config.toml
d_model = 384
d_expert = 32
activation = "reglu"
routed_scale = 1.0
balance_bias = false
init_std_router = 0.00908
vocab_size = 8177
tie_embeddings = "early"
seq_len = 2048
steps = 5248
Below are experts of layer 8 (counted from 0) of a mixture-of-experts language model. Rows are named router (the router's row for the expert), gate (a neuron's input weights, with its number), up (a neuron's input weights, with its number) and show model dimensions 0-127. Each number is 128 + 32 x the weight over its row's rms, rounded and kept within 0 to 255. Numbers have three digits each.
Before each expert's rows: a language model's description of what the expert responds to. This comes from a sample of Wikipedia text that the model never trained on.

# expert 30
It responds to: Non-Latin script pieces. Byte and letter pieces of Cyrillic, CJK, Vietnamese, cuneiform, and romanized foreign names, e.g. ДИЛОМ, Nguyễn Hồng, Bakare.
router:145114112185158134061103079096131057134140166092120108123085142110111107121120090105101122062101135175152108152124127101131086064207124109113142157138175143123115145233098134143153078103182067141112142099109123158106105129115148123177201107063123130092173129089132122167126124196135163137111126152145077116136156101141176149063103159187145090160167142145129119169170152169109153145113
gate0:178123075102120134101040164101055200162124135118132210115072079125089140099085173121170101112172044106144076127112166151150150161106190122088106120186145148071103075138107171159165123113093111164140047143101100152092102167087150128102151087115117122142162126110116148138123142190134158114152130100093125152213123127136136094133112113172138166135124139183133117168151123165148138105106
up0:123117177165100136090137112149114079068147143140108094156149131146166105150188100126128186185100066136118093134167122115129191103160126135106126090064147101110116110180127108171100201136130096157130181103169109116153235091108173109161086133136149150151118105179166106082132169169108148121108101111120110122095140142164204174143007137130189112149108106110048149096108165131128104104143
gate1:123137091113220177114123134076110100100140199143186092164148156159092145147151126126178186072122142133127103105140153151131107170159154166149129138160094146093096126165130147084174091066117112113082085131083143143192083088161155150142119130129136116110153069163101142129106162107128140152085141117154151144145164122117198125102163134153110114178142065150113181172149135084117082130157
up1:107079118162144100068093147149116112145140183118165117147099113101130094077141065100087140091144079104106101110083131073145075130149073166204168143093112155060156142171082189187097162103172143070117182122096115094143112139076124168105173125097074221114109095079128137113158102154157111142158214157141157144173123150099083128117113168125130081147095142110069140084103164146031125097132
gate2:113153114095152119158126136119157139159117170143109103122166178097141094071150091136142066164123099137131167108082107108099135167082112150178107094088135167104127038144103116138183068113121128160123140062117137122168071136069141126094102143095135100156186074083144071111058154077161107150153197162069168095089198138100137165086064190149132100078105151158132061139142123077118090165177
up2:113111111126068172148058097083105078142106119197145090137179177062096118092097160120188135134141093123172183128133097098070125139140057155150156074092132153098090142059150122115094068059136119148103176116143133119099097129152100086074100170106160160119125110115094124175184147129098099099117119152100118139201138102165135139066125123114153140125159059127159116173126136103149187112144
gate3:092171073087130098183109104049122078146150098090110139135108079147126119137135156167157187114103133112142172102124167109085194138123101125145122116144167146113143125117158138129097167155117124167201133091161153130129174182116118091144107147068162150160113096149043057128177196129113134065177095054125193103118118125116161158167078071125148062180122139125141148152119106100153133141088
up3:107137143113125099124134176145140135105126096124104145117139085159145156091109123134114097086162124165136130157132138113128110168093086213154159126178107116148081130129163110111109140148095080092151107168135136170180154161123112103124120109114162094080059110074132135080101079105144107157132083144170133080180098110091154104193158110120119131179114174166112158091153159131135116100089
gate4:097164095177113104141162077119116087097134138120116184183130112132101118128170144143059164124111150174118111146151111120112160091159133118086129167132141161135108136163101200122167141127177145077129144142163141104134123139127112124178119159118129155124104132070161175158124078136138151106144169114132138058096187111102147149130150092138127110088146101120196133170120092145125111194152
up4:103105103138122163113127094137100179178126158169134135097080105107126095091159116161140130086173120093139134121143113078114119156147121107138133190118158141101118127129097139107113163083134138136171136121134133100143146192102101107126115137122121157079142154167187165129178114029128065153139177162110132102112139123134095117073101119122106184132102201132081069154126131112132129160099
gate5:166124111106124102115099112161084184139130118123158122150136168125163067098144063132132109085168083129138074140132123157097119090149145183105132163156165153142130160118147177200127078124119136069102110124162065128132128154126148168125151100209100152206117107164176113139111136111092115141183141138146114135165098208131088080069139159082062091155143118098121099169149129089127196101148
up5:104104123158140082170089108147095062157081134087109041125108145115144110152095051066132180150105123117135104162110131104137124159138080161137139114148165116149121179117157081116142187130187126129131172148043149137131120182170131120152197152036121106129064164122156107098146179171144167156125147139170156151140164185137108155154053118136106084137121137097110102087141177125094127132100
gate6:123124135109145176173101102105128158137162101117120118103079124125105145146197221128165097146080154143146122196227119194077087157172166114170142131158109178154081192133154125098103153181095072163096177150147103121106098100157093102115108162115148149115132177184097103119140135080152149113197117127171117125174122224105149134154115115114071165169137103103132146184141179143117116101134
up6:091150072143156114068125110101135164123131134155139129122137135133127095182097094173173122152078177184130152146103097113163147162107165108124144152114184095183132087184056119089183145054174087155150093123105167084172144117103086158123129099095164121066158087162130108129111142114097126139079082170111094131144127083114154158115115130167181108092146100116136142066107079134133157201112
gate7:136099165158175073115085140138120125107135103170111119139156076145148099091141179136138198146105142109125149079161189072112083124178189115156166137127176142171114147090119139089078137084127085160132125151053160106126129119148115052106132133175118134108111123156124173094122088170149175142140124087144119159163127087162126115159120121167112149136108143104117127130175155112094140126095
up7:143128125153109146118230079113107119110117070107140194154071109156097143153176127144134143144086108019174141150219142102167126140100102108106137129130113118155148173132061139109122128133093134127121110177038132163150130115148152140118077176134098117221108138056126116112143081093137175110145174097101124098107100179128115161142131137118146142094106108074153087167151105122146130149096
gate8:168125170147142122135129129082162126133119074103153108123077110172160129117100206111092148177181124101174116176113087142123162106130140089162100079067151080162156106164118127137082120101182123114105127117096118104134085107131114098108139144116118119067137160178166140096124168122167082110152151113117132117113141111172160138118124139161153095172063126067073172110179168129075161133116
up8:124129109116103142063123187141108134187108117112087155109119167086138134085198103100080116114129112184112148150144169100138153126097136093157152108039127156080114116137111095166146147150161159136163159147128108112153130171123148138173135116127109147140095173142134090150109116160086160121156069114141120125100150106133189080158209090087129117167093071124152160143081174109113131125126
gate9:148171093129129096155121143224168125123198129147121095136119119116098112212122103096123167181032119145072137127120079109106103106173100114104140054119117169175118129134116134127163105134170085046115144088102139163118149066099149141177115124144193157164139170188108160144162107096137121198107147147062088167128083182160145095149058131127131125141152118165163146125158130095113142146145
up9:120163101111095144116176114118102120089137123084081166140135175116158143077124122149114168089194173114094094182172131130152135122109157157135105127122147107145225118081137123076105113079157099135128121060102088065118153164089101119120155142122106093132074116101113114122078092174128132123129150137189134079117163093166121137173143214125177126170167070099178082148167122116138053147140
gate10:167062103160167125127127099171119139142060125113127093198153160141079133104094120062178142162188081151119074117074089111093141081125159141166147089141203193095139154135154140081081103100115114072127111133194063161113137126089128163083096121066124104143116127118146132137115140157100106164097183142103099147171104102131121142101099164097147136104125180115162120119120187160092162104097
up10:127091089071145101177143097181085105134097105148123114156163085149174176101135124142112069159137094129131106139107115114183147074079167141121073110169063106156129130110123195167171100088080101129143140188110134122158121169121143164157108158102142130146115186182110177140157127129139174163065113164125060108149119115106189158128084168192088131114101104097151058177112132154137123100125
gate11:051187132117154077137147140055160113145149149153179163145091093128086147146151114150077169190103114133109089056127145036159084174108136066095149078089168134149132103094134092094140101160091163123138173128119139071146178080121172160086166080166169143182101123079146113149116134163032151098169121106087161167165126143135138159120159121139160134140118096165148154145158077117137165149135
up11:073147106116162102143172141090110106115109116149128104113127160134170157105101092134126107157109133093102151221152128119161106097117132109162121129157083142161101124177099216146057103167100095132168181074110092140093153160139089146164138144062139063166096100157091083085118148148156169138134157163188131134089118155145104141103136173146106098153110163113174142109111153102171072169143
gate12:040142104048127133136103049154150179115053078098062078087136134091149137103099071093133159083122160166193145132165144142156136163091158161172120162124137119164173092110114130129136128136196069141186125119141123119142117106111096128078101098095143146201099128135120118100108169185168128097132110132159136122100167124104111160164157136158109164128139108126130081134118157128058169068159
up12:136152148144140120126159103186092164163098086075111116064112162101122107120077108117113103133146143142204062166113090138116118168131142198135079123132135087117119100094167146113085167178119152177080152120122115118116116108097129093088096105104133161114111133148161133100125177158114118107166117195085074125102116061132110104091109198111149131134149160129151112165115061072148127085190
gate13:158102138146150173158182057103126172110169183146131121114170163139155064124147144071094159056110168121158159127074132093120100066097131163109104172152196085098098131089164123164096094089117139123078102088151102160093128076118097109094157163152131153140183126122113131143160120119115129136103144126098106122094135221129145094079166164161111149095170112085089142106117100131168143180145
up13:133047129113145131108202136128136149114125080117159184180128092195099156171142191110124134129176150123078160062067088164109107092151122187157118106180080158126104100083126085101100081092091144167079162141162128111187129112105149143090083111179112070166071195081126135097091124112132113105112140119155121069149176122107136196123117125140113092202160099103118078132129054132149164195128
gate14:115072131163134077173122084109115167150151105135066131101117107158106100150148190115113120148162087142123093178142117131133144121134154088175062108115044145063086114191126148089138146071106119143143100191073176183065128111167134125041116116085144149119114108112081103094127151104170082129136126107113125114090151139171160099158139143106105133141129159134081103096156119116073162128084
up14:123138149162111130147103146168179170160134152071105088182158099104130122110120129181090171134085097067150123145109070176143130115120155096140082117166094145116119132124060106151117094125112176109076109156123106121110147097115155062123095144155145137132137144147131143177112106127096054132119122103063135136081107131131070142115068142135076115084106127159143092111135120137134164081151
gate15:140149095087175129125095175152164146133110105112109110105101105115147099178071095064157129120125080133108138150099107143139169149113111096158136107159148155121075153165096161164185130123160131144150095121111110180073112073085094093112123170078140043111071092140169059172115170134150100157091180140059112095119162102110144099095090178164168180056139145113089159118217162110187154177139
up15:163152116126199112155092111127128069054096101127101123148119180183096156142151122128134173114146090132122166081130139133112074133122137133103160177143152140149127121156168131155150140145114162045124142151208049162139108137130185104184137171068092152064140211097152144148134130148142148128114199119102122155118112139114168126123130131152103070180157152095118125116130139116130151140133
gate16:090116117164158131112167129123063166099111106107153131149110139175136106135112136084120176084139139055135137054093145094211094101104139131140112097113181070152126151043102213067164178052121172164108127102104155131110104142051067110144129156167164123149099141181107147153120114187111133120150135104139095161154179153096087142099110123174112175098104129182122111064113130081085087162117
up16:105096121079128146184128107105135141151138141155122081084108091130126131073159099103095180129119138070140114166121079096137194086107165107094120104110141117159112142170165096166105140143121116125149060110153101068162135156108088158139122129129136129092175145128063145101138155165112114109161110134109190108151051099135107114125105163106073117071089124120152129099160109167188053100114

# expert 3
It responds to: Word-initial content stems. First pieces of common nouns and verbs, often in section headings or list labels, such as Bow(ling), Fig(ure), architec, design, play.
router:157083126163120124067132123135101091148132162100169089180080126123071121148199096150141218089096116180099110186117167104143129128157182079115105120133157140113155145149132089137136107074127133166088135094080136148133086148089191149113164137029164123054133115132143137091098139145121185117088112123110127180130140134194158162089076110113148145112127107126113132161114130125099145122087
gate0:129151122042165203132150143160134145093160153136185177081151089190119119135129179157148088180116079088137147094198130155093117130088119122070099122161145108081155101169161140193129123155131145099153189089146105158170159150180104103076136104143133124167144157086070087122124157120111166180153098096147124104139157138118136132159097133149139046133141102165091160077074164074149103086122
up0:185162110148165097099093131097196137069139142162115112183097115150114141163088127106122117179161085172219191084185120144103123161168055094104124098099168138140132146155079159116073168162110152142112135132195160123168156110114165118199142124143087126112127119125120151157172151170146121166120148204101132125118157138108175187102149164144148147102117133136083128167139169109130095091169
gate1:161175135137141108180144111160085136135203117139098086108126141118166101139082106123093081051111118168104177157169124170158157100065112033108133154128115121150091137085069117165104179128127136072151100153114102099082110102097053155126159150127187169173123118197122070119051116146106081161186137132128150170107146190090114124121147130131107095104159149136113138056105112162098119099051
up1:103058113137104118088132133125101121140105104082084118160125221093121158157136106187139150131128156171102183109148125097201155169144124110067152114148098111132189133185165122119061183156125132134120163088099115144186145142114090110174111136157134184152126110183166137091142145125124129211121109155083082092085124135168142140156083167113145160136131079114129153125156106177133130117111
gate2:148075179141181163085121121092103089084146083093089111120108133112110136099096155045070139161126117088196144119130108169105131120136112112115148127165101169135188117137155167138124152076101112131103091132162134167117134147092096125080117192141182071055126093157097194073127109136130175122119138139144173132149159169077128167186113078095124137184129083106118159165151091161084084127088
up2:153130124129128139132103107152106131195146151155132159134129124158122155126110070169125088126121108115108102112131169122138106075092185103121104111070119139107157177085115118129088108112197078112126114150099109064116080165124127174122089132133146205145140192197155140112113088156074151111147132116040089086148127144106195159089076155118093160093146096118129068089119129138120118116043
gate3:091138129122174109140164094112156111177159125174142170168203171110066154148121119121157094123209138206100082135148136159063147115130095114107059113144147120123116123107122142110094125123115094109140121101140143130100155058171125169125130147122135138136089149137118106158151077130133166145120115099163129142160088114108133127115113162133130192147158079087113122120175117105119141136097
up3:172085145102111103082100112123148113110090165139161114085131069207138105107187168154137143149110131186120091129160128082129079109185206110124091126108139086073144134137141074142120105156126116121136149158150122133129129112074098115099137064110147111099124173109143119102122099200151105166076161143154152178133157053149165150103080153064125135143091178142113121153124100161138075157114
gate4:043220123142107123147121090150113123119074122139102111109143132122095115141162125127120140179168170085092137128124131172151108100093111182070105134126107111162119121139081124206109072186073133125133132130180128111154108157122158162169113113155115166118104110142160163150193116089141088112164151075129155102094104149091149141117140155160039100121104120121128156153107126151165092176138
up4:113131186123115125152183099107089104094098091179069108133151117131144092093132154067169113133171121104148128106133179103131134109109066122188149117094147100132149055134078176190116115095175130194143076130130111155134100143107123094087144153116158131082142158155123133097131133069143084125168118112170129087166112092085038169157095136139136160089151128076128137152158092110086169150082
gate5:081155134147100141135206181107186124166095128147153100126141145123147087104152139067165070192127080149103139107138135149139121136145185132137113124094113110130122164102186130156133164121138101152087170064127157101140100114177176155153136125150196153108138156126159161099149160095118141098078124094116177154051134106191130122108144116065148133039132109103130204119115118165153082102163
up5:089131145135145148148167131158147125094162085117124087103103140167119063140184197135124196125079111149158125144097142133158104134140126157167178110109122121064177079152155077135147112087100134097098112101069146181112131141108176140177155156124082079141112137159097113115128097043125131147118095128150176137119130146115117144139088127104208187145140120075102148205090151122144158132092
gate6:165087157192121093075171121162124112193150096139079117089177132186092074098150141141129146146067085118131099118095118138134074176113175081116107173163073152181194173144176090144132123139156150087105142085174129110171141157104140167089098124035125109071072120150125120094099165097178187083111170139178082155141153152173163109166146095129163157114096102106099124169128151148146095100107
up6:147127147124079104112037110118170118151154100133167144156093104158112146133122171140189115149072123111085137123161168106153165103154106153086148094071089121115087121217089148135127129191160086139142173161137147140148089134183135101137164161085099094138140151099153152172170080155114125118154104129078111132139088161133124144104207111089136109166072171164148174104107157126104183153098
gate7:161126093145119124222106146117121118154126095122048098139124137156073141111155152144165136118208193091170132164133137158077131162159118140132117075094112065131131166075148102120123117134099160130104138122139120120139101088091172138146097130108069151129128159155144092117124139095103145108176201102130085122169136144151093128153181132153092164139150134167147158154123132120089149135124
up7:112052153112123160122126115116089133128104104123114137038092163113099145117158130148094120117094094066194149115076143095171117166112179145131176126138091198132138165100081082121095175111101135136084106123130102105192175132143126136105048150140150159180123129101103149164142145181118150172131129129139121134084139089111161082170059132121206071136129143155131092090106155135161077104148
gate8:129121156110147110102180066164169125124158119189060166165163093108113110155131156082156156060096152085086105133173126106180117132153139077090139103096145131112132125110138136122095147120080140134118093138177145095115095142148108114093120091117193159132132117131137091142119139142236156113070191176081136154103098156069139097123038168103137126119140148120146156171050115079154125132075
up8:143154140102095162121148159108174139078142086073133128200162104192172111146144122129115177143069130100145170111192097103150105104168146101062196124123107142155098158116144146139106106152140122128152084147061127128135133129121072150112138156149134155105168115142069095129122139111170177118115149137163147149085108158126126135182144155100101127142085109110186084115108063157059077113152
gate9:182183108119084117064126155099138126086109163104154198060081062126145127107128067085150171117171102155095131130096101162135124169129163065162158133130138164124135127126134094143126083164164137159153142144175125070125123130143151116093117136179184090093170097117116113116197106153109186128178180106172152122209065073091140042142187102163119163138155140135114104098086110152096103111151
up9:133145135098159133095117170143168153167151112155141142107085170203167119106169133151162160110103124104168117075133124118154156085160114086141133065144095110164072142121140117098120139101138133140185158102153136147111119054182089079133148179138125134170140133136160136146072121153140100056178146127136144189061069097097124096158102165156103163106081189107139121161079086123076143086144
gate10:102138122132123159179137064135111147171117130155141087116088095074152103151129102121123125093157197106126174065112170147098125102138091114132103129074122170176093102061142201127121116092146174154120170202124162099147137148151158102135092155104136164169107158098112096156110193141115140100104119159153173107110123134129109122152121088164152145129146088146071123173124167060079151150139
up10:092162105132160100131135119132098128159106219155144127091095163135127139123094150182070051104163139154106128089079102128145142128108139103165093104152139137074175075115103171121190179114060135178144159170105120097074136094183162118087108134133166173153111108085154119148087225114097151102115189108107075123090151071115112143154183142081214164114197092128117098082085125138101122075088
gate11:083212136111089152165101111130076175111097148139110081115151123090169140069104140137126148137108042149113079106058169173036126162088104173117130146184199132185166094135172119120082118135167098121180149109130084116125091103127106146154137103132132137176103164151131152113164178156110106118158127098113086125140137099189071104109097135252168145102178180117133098127158162124194129110104
up11:176157169087139159095131152074132152161144117143160120153136152074143147123075168161178121096130158098173151197059164173105061096130171120112168103159133151123105151147119089132137112160078149145124130161150142178141109130133161155133067102139155185121130103131101104128051136101053119099123159123159133149118155107158148100134086102124142132159143145106158103180175122168118141169109
gate12:109141178049150130100123095066091146029077113102189151185115070104110127135136102108124086171121113110134169049170118175107165192151135112161114136161130160109149096108171161071147102126136087112144094089161136125158150149144110146057109098160181111137138178103160161163046160119097170189094138108170126169169108063138093163102131128095122120131105140143156129166156135134144156150161
up12:188050135178132153144142100173134160125117129123168112096189124121110091147125100129105136072137081120127106154135046133137134140130104138149129127142152171134185140122145120172140211106176157090132101095123161167160117129102166134125125114157167096138135154138183161117128125197138097176115162146127145152124184121121108182083061144129115100114105121220203112120135167145115104122105
gate13:138113106129142123110112074175093106154140170127091127112169120131146137173128184139196109079167080180141159142123137117113098113123076186129167086105081125126093124125116168119091181112107133164172084172156136099175121220059108077103093082161146150044150145088113076117157131136140116144129141148114185105202128135137131128115154108159103134170156145116149133135132153120117084167120
up13:104086126123149133178169128128154138163135091188132128156095157184116152165162111116140115129090114135116148119091156132041159090146051205123147096148118113140131180068128112142136162123108120110119154144144155149146168093075132146188173156095196144110061114125184124131234119117113111153083128103184141111128153081162111175161160146145131180136124138157128124159162094138105135154156
gate14:051088121121153191050159167096134137188154168091152153111130070063146139081122098103135087150131092153114196129122096131078074124105137116122090149188099151085054187091128092125121114093153120066136101164136158135080087198080077189101145117161081196111097098117089116120096074158132101118116102147120174149061058140121121059091100104121105090143063122134085106135135098149140114138082
up14:085161182123149141079127138083084136143081121128121120154142126106129154044064156117100140102189112074153076137039140111137185074127131109142160098103185125106149121100087142080120205104070122150081147145102133163154105110137164148113090142105131178146139131100129139110090096188147103118144183113144157182147172117106201052134110124135089136164143122153166159101109161141099204101197
gate15:177083138082131134116143146105102126107109058128144144131150117154098167228183101084094130142187116115170163099155044043150083136184102147171131108112166177113118154062204170096112175152119134132152074047135104135166141146150117117096188122141167078123042165097117125114166159118138116161097154088116164133175079115132120158141076164032120137133079151159133148146127116150099112136142
up15:157109112124145098114091114131127134129072126161086110087042085156140086102118131069151136056146124110085147144094071143145066096132104159103095176084129129145116150156153125127074144159137138102111079118144115138147122161141135159121129094147138085134100160080143183115197133118087190154103142176120194204139129147153147161105130129087110071132076182212158193136160121150124171137144
gate16:077111128053125127127205136166177098165117113108125151086121121125143155116130105116078149137097126080127140108050094062142151129099181089125145078110124129133075175148130115065135102160171105084075099152169150074144175118148109106133076123130150178091106124050124108116111114156149137087119140175093159108107127102057173142140072102105114092104099110152096158088183125126130144129151
up16:127177104160078122139083138159155156182133129075094136100107155066132167111140153152177173103112154135101079158128162092115158141110099109080182139142119138198125128129131149147098152110124190174135175119118147050102136171113174106172090143067187142132119119158081152055058122106117125111127139160145111151103182174161103114156161134101107105114113173113175107136164088122159104156149

# expert 9
It responds to: Mid-word technical pieces. Inner subword pieces of scientific, chemical and math words, such as ben-z-oyl, sto-ich-iometric, semidi-aph-anous, and LaTeX commands like \left.
router:156101143160111111076122128104122102102140167094147080163043125123121108133200066149112168075095146182120103148152134051175117075151132054134132167124129123131126172164103089137151097097162121160134132094088139153144115157096157118145190178051136081057122115114129133141119130169112174130070102150127071188089132153128143192099134180127118139131136161102121123153146123114119149143124
gate1:114129087089178158114113124147133130151191106135120110086118075129153108119057135148090113133114088093139101109170184127124105136113107163091130117122060181145084121129190168119111148151145125160181165122166130148160111130159146095166169156180136166177085111095151065181155070122137115074121143111088111075070099116136121171157115123165074116072172147137095188068115123143209113118153
up1:076140103134155077098084143148166145123121113175089094087137125185139095035123117117113156193098068103180146149162193096148152144123141119170123045138097118091108117148083091127152111105117116115115172168090091108137099089110132154110121139128092162143122148157120112077119095121136131123168095091131068123131119126101104156135164098158036139111117139112100158175126106129090124145136
gate2:110160104159180115168124155141140136120100105121147115125080112062117090072124135104141091204102104157174058113087124168140122085102085147125148128106091159115172120138121161117175121186153103194146134103077065166151154082107119100145186117119128131188128148139092194177096130115108147094112120114113101154185089083085134166136160079107167153161110173135145090100123155141115144175117
up2:203149150116142134127172082173087072161136086119118117103132146133130210131171178143155115103145135133102141167112087119178143077140091097174164103124146117146158084098157109158130087092108144099106120096104114147139102116147092093100152107110120122156111047109133144067105134119123124147119138099163165108134148130142093122137135107125149115125104103079148145158080130100094127200117
gate3:053164093128149124147088125097141193127145108140125109126145143174130092125098082106113118059097134090155116084130202125133134101076149189169118144161151176162105135155123177179099102049128155111175148130104104140102116101155133133135181088134115125143155138162162121165213193149161154122090191098151129103089148132134115169119170103147169173096149137140147120100139114186131162161143
up3:214164163113144113151130094145108128134089184143133135137146136102106124177156123116135117110198133133100086118091155104120191126153122126120084095083190137127119143116163110167157214106111154142087124177113118088089135133150180155119156019090116146158032152097140158163148129190115165179127132131113131106151151129179136138106081131083122173084128112089149125099126145131206128151101
gate4:082138195117107133025094175180148034127091130109131110117085107092158178094124116113107104144114078141100159175094129150091065231097160135147079151123135107125127097098114172147176164121076136139096108135131105109095134145097124148081112142204122132175138125063153131138104114178072089077100098114139157123096122138134090113102194144073061149088107138108107084133094108080135116134125
up4:135168130152106103118135126144170084135155122151127146135188102087133132147093161142163070169134139161109093116139058198113126141157126062122104106095148114181173184102081140117083135119146180107044112090132179113108058154088123175146119149164133079143146133041131198145125171096154139112145179105088128122178121134073147127162095138084102179133139204166159173112112110088132097144106
gate5:179128172139083154092119137082052124153170146179124125146151147093144157154171170133147152073143167137175113157121146147118088150108139151104114051107096191152111113109106114141107119047144100090106156144116107141089167220057113132065004131111133097093121116114139160119106123165119142098096078179150156190172145147210121151119102049094127149170179091143183137113125185080110085188103
up5:110092114151109120224140193090099110100169149185179157095111176116118159153096087137137070130107098158136128053149125103137108045150162087176151147177168103149141123149141117175171160103141137103170108126110144111143156117141131087116159111149109147101148135180129122109131176205152131132138134089110103111145148076084107161157084154138138125075116155158150120070117144145188219173141
gate6:133160180077137135126144108150140097122140078168133153121122142147081196142118150155096101125118135155114158143106131121074108117135126138092122081178108094144121114106107070162115139093100089059091149092132151127126163098150069128112066140073086138142153089091119138108125141079127050098139106163127162162176126145160172086141131086070126140170172093150115133083135202139098107130063
up6:097189149098143090143186135175168087134105135135140141149138167145125151092114152107088115150093156163083120105146099212140080076135163092139136198154157143133138135096123212123129141137132129135132145161096131160097143073145122079134141115101100127112068102157094162097144196130142138117180093095094076084101126111128166132135213124109114178188135171074229166114136124151221143137137
gate7:124133036155155100133168129079138139142108109174127124087054152125037137126111110159174149083078125173155097112124135072139041163085155114109097134077183174173053135124091202125114144155120124159136145156053133173140151139184154152151122094138177117099138181117137181102130134152194098096136091148186172079138125082118092190117166142127133143157098133102152144124150107165086135186181
up7:134144125070132151091117100043127161097152115103147123119105086184064102129126174146129149229103119131138088164150158148104165114113120119114055108080120169131151114060124111116080133156103147118119133181096198093143095092167164156112150163107136150102111131143145126102126061115076177142130145115153145148170115078135131150182129183145068086190122075174127073085114138156131110145155
gate8:168145121105143099176083171119097178098158114082071097140139113180145136110138121186076164192148110137108091093114129182153115137126118106063146135137078165095135115119095174125109119172077144080143146120172163096154147109128122044135134077103174122070104114165116103049143119124097136103149149064106106185162152065152113140161121118150041070146187156179155156116167154158119125131129
up8:155104125114155147139138134147117121062171095131127153099165184128144063105163138174163150187145165178117123113108092110180097129130172103133077082142155171086126138127129136161137095187158156105132145085134128157121116119140154148125087131158133145170155124140135103173134162137185146105113170025104060139133137038147105126165093131088100094118162102164171138069100171122116177113169
gate9:118090072126141109151160124129110133162135155096198108130147186148099076161142144163174122103145184128089114085078087145072102131120182109117125139162202150144112128073120177134165142100089122125153073139113125112123089147116150094111169146087139132096106117095107203133142122195141077060128140079101193140140097107108122116173111192067087150082089135120098103060115107146118137143120
up9:117103169184127163059166108108122095150161186204089108121136129101102127130192141125079118136143144126127152166140108091112076095176083118171152110089124104087151109147109096157153113146107125110099095143146149113158071113068191126133095148084171139109135135128129148138149105069140179106035089122191094118131160124137097162084123135130166143173162111154145123187103123066165128142072
gate10:125201215168126127053180112165130194115089120074086204163105123144106135088099105100168162135126140150161196061134135144125093115112180143124141166153098102149136078066142119183141138145173117175115137104124155110170164106172196129134111087144101163094144131089168164121131134097114157099102137101189168140099124080133093098149103096113167078111124096127159059095103112159163125106157
up10:202090126138096103141123156174181108088144133157160113109091180157096136134226119173131141073122136138104065147151085107158122116179125126180146106116107118087114188119049087139131126108116139174108125067120151106166166169055146135183149089060125110045130191131119147100160100140145143160098126114127151157155148087185169137172112117174118139119102118125124149136149145111102115148106
gate11:135103124108135170111039209179145072182161144132162121083135085114139126122161128079142130118134076146107158128178152178113135162123143100131133090095090121062112128156120129142191164082116127154174130126115152083157187133149107107130117096162087169112148130127100105173148119184103105117136076058126072131105152125051111117092120114167102102132116078182109148142109098168117178106170
up11:116156090090160183133177149200133131157116113170176148148148155130158145100110110114173109163133140136179107137128123063134128083124179154113156090100089107081134125126135099101097089137070143149067105122171115170131060113183112175136095122134178116117129142096087104117123130092209174154099133097170119126091137101069117125101101141157112118127136110129166135125133077157132101086129
gate12:094103088097106156109179128146170113168142076150111170142148184114096169085106133116135113135093157142126116119066142099143126150120027162097123139103160134112092131112053159092124154141124102151138135059103149150093124136187170083142150098161143111111109145097170195147166106133149180156170095147121144144137155125102105105179115122092147170093145126115153109088184118115147117192185
up12:200152116154135153128123169093147144132127086083118144087136122103150080145132157144155151154200167131125175132148125160117149121165165072120052090098114150125100106138140115139187114155185096140135066065135163122168089106133140120160184112166137084101148169112150049093137109098107157127119112111138091131201127082130097092132079127100109130139114103099126178180141159116096096153051
gate13:080134123184153140148131162167127103155091188110115114164111076155135123118145092166129137153129085115148113119130134133120126140124137156112139151130151122112134139103122135133193137164129115088151045144104141084091072121078099114146100138132042130128073152153122147147143119075078093114171084099105120102130139106163110154086185156129103135136106165121110127062184078113139042074151
up13:105049105054121150116136135045054155106150105130087147066114120143107089082207160097138128106086144119147132182148151125109128168092136111138148097164124148076124145194104171161090087122145122143137128149172129128112197086071137134158102145087182192100157138184078159069083129166141127181125179167090108171167111111125112093149059140154119188162123101100125132167086181185124183175122
gate14:172173092109089146064100109144181168137132135116190137068085090077082170158145100162170127123066126173125134128121116113128085172124171158137143145131182167169074124123108115134165099177173128151085115141115113147131152135108112144159128149149180167109161164108134128078112110111149121129092082156141102161196094160162144119096161085105177083103090113107125147160138144165155100073119
up14:139150142117080118129145104176169168172152176086135133104137187081098122095149082109180183157135106145169146121137154146089114191119111147137146126065129142074136112108138098149086148099098147138067118073157153108105112162109122132117166135056084072120122138123116154122148109113111191101194111109149182155141189117157089117144099111143131187138126091207088161140136149124197132112150
gate15:165117072150141138113116141145099139129137169136161189129162205209141072176122085131148137155184152104193083128125140187173197202157177120154100087139109060084119142113111060119117167162104106102180119173053127104118104155142160103166109164149125107118111201168147071185163103142156152136159166117124104118104158122055183101162176119113139140177152054082116129055134108132130113130181
up15:121112084107097141133113112162111181218125140137141129157111122120109144134164131138102110178092084129166138187108178139166120076122089153143143139115119203115109174101137149155100094162132132135149166101124126146118140093135141112128126101039186144102087139066126138155170118178086177183083150139149141199150128110165087125141085112099186074112132096136113101152087126147130006124173
gate16:134112113134140112107110123160119116156163093194088108090145133130118130147034066186147154136117110065179190098142091151104166090132118088110108112130080221128099133117141115094123114065120103118077101166153195097151136084127086130134085177161131111112167132121098101128073077190104103135109116152063166161139135149113134145153099129156093111139142135140133171151058173178138173079186
up16:131143110142124138148088130082135129160158167130084143113104093116126148143156161183163094099172122101166134074124119139113214141074085154115075073193122144122050111075112119124138100084110102120113145115163169105117118136150075087130123131122124077046123114158092119135162066150117149157184093095199216167137079135144085120094125182170126137111112150109095143123097163139169129117092
gate17:184164134116123107149172093171092161100093108168140092147185128127149121165161133147188087093102110140156163095125148125158098106142142130120140155142157126189154156106191160081081162117116139155135127131143148157101094086140038135073100188121167072060069131165076117131103122143138133101145114101144178126138165127148096088105071182107095090154130144134124155150159158146182178173173
up17:133106196118186069082142125073128091154092127170121157162176117230103139148084119129097081195115142163158142120106119131117099168174168085120137113094116160165136177099116121109113115161105110120123160181118171087086118107096167156103087096167090137105120183088126146119091158124155169159084147179103140126103085067101146176159085085124146145108148080182074103120085067125072159112135